Experts of a small language model.
Experts: 32 SwiGLU neurons an expert, 8 picks a token.
Training: a variant of Adam for the experts, 363M tokens, 5532 steps.
Below are experts of layer 5 (counted from 0) of a mixture-of-experts language model. Rows are named down (a neuron's output weights, with its number) and show model dimensions 0-255. Each number is 128 + 32 x the weight over its row's rms, rounded and kept within 0 to 255. Numbers have three digits each.
Before each expert's rows: "comes before" lists some tokens at least twice as common just after its tokens as in all text. This comes from a sample of Wikipedia text that the model never trained on. Tokens count by the router's weight.

# expert 33
comes before: " |", " by:", ":", " name:", "==", " votes"
down0:139107133142158140131064129158139108128140114129094139128170098183134135143114069068120120141136126151120079166113086180160172125130098160129182120088162120091110153130117119154155120064113094119144158100133134156076159143068144151209105123149134112066129132131136090136167114103120136105104101169088160150160094162132158180087107104134154112156164144114114139121132104140092117167114165127139129174138139117143169135136104039159148131135119120134171131080056084143067174152124171146111109097140096093119143108152126064127100067220113067146182122142155208113108139156113235154176098105136132082131146118135097182113093112124138120094203079144167110129145133102173194135129174085148152159117040109085144128137165133142069197078107097151105159082138121079182121145125091

# expert 21
comes before: " ", "\n", " %", " as", " Pld", " 6"
down0:138069112148121155084096133174120113104085138109157117213183158154146087155116055154131123169111149152145132145163101177137143145090175114082152131122081067131095148140133069078102156115175111095138128099126118146097148082146165106098109110086123122121185126129181149191170163145081181165129146116146127144119134146125093195164157208131134100146168138097151065141075142150144213113149094132102096067094108170094119164123082132156117178117169100163159180105143134142169161121112091121136156148123105105163095152105085117142078107149174129119154095121155149150176134149191145087156145099050109093128130140072132144100105155158087102100161115095147162152081154108109105154147153169081129134123082145093123077058146105134081139120115106056192064089152089097103116105162166

# expert 50
comes before: "|", " of", "ation", "|---|---|---|", "|---|---|---|---|---|", "|---|---|---|---|"
down0:169151108071147143151088131165135107132078128183178076140124145138135139105101171140185098127141084136118161160125058145153160131122102171075167139074117115150085133127112174154137146130134107136111121110151122136112164134105143133135115169107085089095169112161092120174161132099141074092142156132138193122064105124098117177153080124072158140114168096086112109107181122142118124159117209129087122137094106142131134036133097087098136163175109121160146156148095145130137127132069110108113172149137180131059167197143152144152147136081115167161162128079186069143182100075133119133179102114185165113090158120099195138055117126115103149127114128095140137190173109148193102136095134098138114157086131118121042085147147079157119086143188131167086119108062093092158123187100120

# expert 42
comes before: " to", " by", " in", " as", " for", " on"
down0:161174092090133131153140081123090185096095074101131107144127177055124146163149112168121160143133131069147117065130145134072146122093142138116166149078128136132127134111076092086111146130173103136138152158138104165111105114143171143152104115180116166160169158144136195156112087127160189090174137114163120156156092154128138056067087157183120127153165187091145099146186081132168156156106118128092137114172068108122107131148166116132089124087085115094143118096084133112206153129127110120071104101134128086172146115108107163140095120111109129088110156121111146195148128191120101109183118123120178080104084134161142081142148164113174113088150244137097168119158099134092143123105094135136142073116104116115099109190097111164236085135137105128137125162118191085068127122147130

# expert 43
comes before: " |", " Albums", " medalist(s)", " medal", "-0", "zz"
down0:116157126155148098115113065093152109121140127095116104123120138108156157066081111120154112151111137166079077146149139188072152112130126128076130100150121148131158149134192146154093142108101113215096110127166111103111172185116172149181151114065107163203116108087118116123136171101100103159130071114212124179187132137138091143072186138125141188141108131114092166129166158159087170148132166142144109093096127096126088082152189110120086099061146103157125147093069127141165097110171118141149104122135171162145098062125123166101132110078148131155106177061107145128120111141119102113156150179116142129175103146108071185124119126112102098119174178103140152221093150143124127117160165196112079079105143074145122114149111104062141118124162121152080100134114113161122148061200158

# expert 92
comes before: "-", "\n", ":", "=", " by:", " zone:"
down0:163105120152127166142118135151149112129130132100170135102144153157140138168133165119098083155103100117123155150104185150132111141110088092181179132147169162174183138117125063078117137115116084119112159078130122151185164130103102154097112136117074150097169117131093169161177145128153129087088117154167182175152076094145163136128157142205138097124155107062072105174103122137161133127157136145210119113154154172153154155063152168105113108174063108141128125134123147098131135087087075195100142128104151086094143097039118094072174141127159103165108089048123145113138092117153101097123110096093145125185112107045177182131105224129118130106186066105072145175088149126135158095116122089147116134155120115130131096104124149097053153151083134094142156154107142131163077115142145

# expert 107
comes before: " to", " the", " in", " by", " that", " a"
down0:187117098087116144120073115157132158130131079185108120096080178142136135153160159145152151134086164133064124095089125091130187147145180154140117138219150073080112117173110135115142122145105114125130136093118086160136083117170151155125100065122169159117164132134115162088136100106088150078098137095184124114095123204136156182145116168178137105128143098110144121105115113147118111131096132114083149127126118190124091212111111152167120130143145134105155164136107113146165114161152135098166139119160154139116055145137114157175178114125131109148126080115114154105123148211162144070232114156160080098123130110143107171129096133088143058086075090133163122115133072173062154119114113124095079162148161154180115076108090083153080080163069098174144171072109071101156128140134089

# expert 46
comes before: " |", "|", " was", " ==", " life", " member"
down0:106130194120123105117147183123089156160043139098135129121113127132125125070117147135133130105153175173131179126170127121130146121210084111177113142171141077069164132077114159125134198146056163136103100136132097119156130108152181096161079092142097091086049085097147135107045166175095114171146135155184113169140092166115135117156149092098139112101086103144101115095147106128179134145154142080096158097154153127106087102158105136117123118147097165160147112119091081125083095161175097140086177117131140180161135190102165148098172126143093072205132097093181147029102137150126114099184139127167134124137159162150140139118094091079129215112084132126130135115098168136158152145138155128170160175084100145112098150140138131135089148160112094072121162109194098097150101117115138

# expert 61
comes before: " |", "–18", "1", "8", "5", "9"
down0:123109144154164109195109158116147143096170105117130072128123093128163121170110140156070127125182137089133141128147131077177134092152149060121143125163140176087159152128167125094084142095083143110114190157113121084136102147110077056119154161208150097142103136167157117180070152181105131088138121140185148170106102085142118162118085181123147148119139062093100184145079128085121141091086118107194183122132068123057124125102150151147114077157088112103114113133140195121147127133177167134175090129110189139137173119075144105087071159136139083195052075123158110140143160131110127125075185056104124116162062058137152135132116125100096134098140121138108133099164112108099129084197160142100135111154131161138139116138124146126121122180110153180188100120115135150155132189123130

# expert 53
comes before: " the", " a", " was", " his", " an", " had"
down0:132118130119102109166137103146115128102164155113121174108180164169121148082115077081098104167123123098120133138109182161152168141120167085095147180115076099188127118193129173121121120142131140156192115160144118133102131168067158129123078168101128171133109135180105122077125112079104110152064126096075133111125172130071169164066106129149080091078134151088151135096138205091175127116191077144138103123138196158102088127157167122177107142175157102137146135115088167099085136139160112123118157160089077139153055181111110128162177115082216138146054100123153095153133127118154186168112106111127200134112092195072115145075092107135106144124186104146161097123123130128187134125087091103093160110061155139126145089088117123111125105138177148119192095107102111130097152120109117

# expert 26
comes before: " |", " of", "00", " m", "th", " km"
down0:134138119124099142147197118088175165149128131156147088144063161168103127148142152168115127163137089149132141080133120113107126163194164155139125139148097178145152148107162120130139122046080151095132172149135101151152201156116200099090130161132125110088125061048150149128140139103122101106118151115180114122115103064061208112131136082116148196148095072134158114140141110077096081119126160119112107158155142102149146124155122183130080090090141132142172201138146174096144121083128141089114133127103060082181117128082137145150170143145159146125103161114175134153105067039163126046135161085106087085160137102156109071176159149121095145112180190078137086079143072148117094118154155135106134164132127148185126100099095147159148160110112062129118122103112132100105162126154158

# expert 71
comes before: " |", "4", "9", "3", "8", "2"
down0:126118146127107179163153120123065139143144103125083106156128113109082149155125173098131182170158139117155134098125081086119138096119180095118115155111089165164162144171051127161112082164159116148122114171135130098114070086110165121196101128099186073135102163068149140072141146158129149120087141153131140135148105119091130092071184097136100089142136134144144167097111141130130118170150162148095120152172091154165140117135111152160164076082113077111124098233172144106139085099167198133135106134114077107093186138151091134184125117135094098132145117199078108140163114131087098140164087100130127125185150143107106146094130126182169131112100110187194156055152193142158162089048137101156133078108165112072108121125112088146145046118125144106147165112156141121085138172170080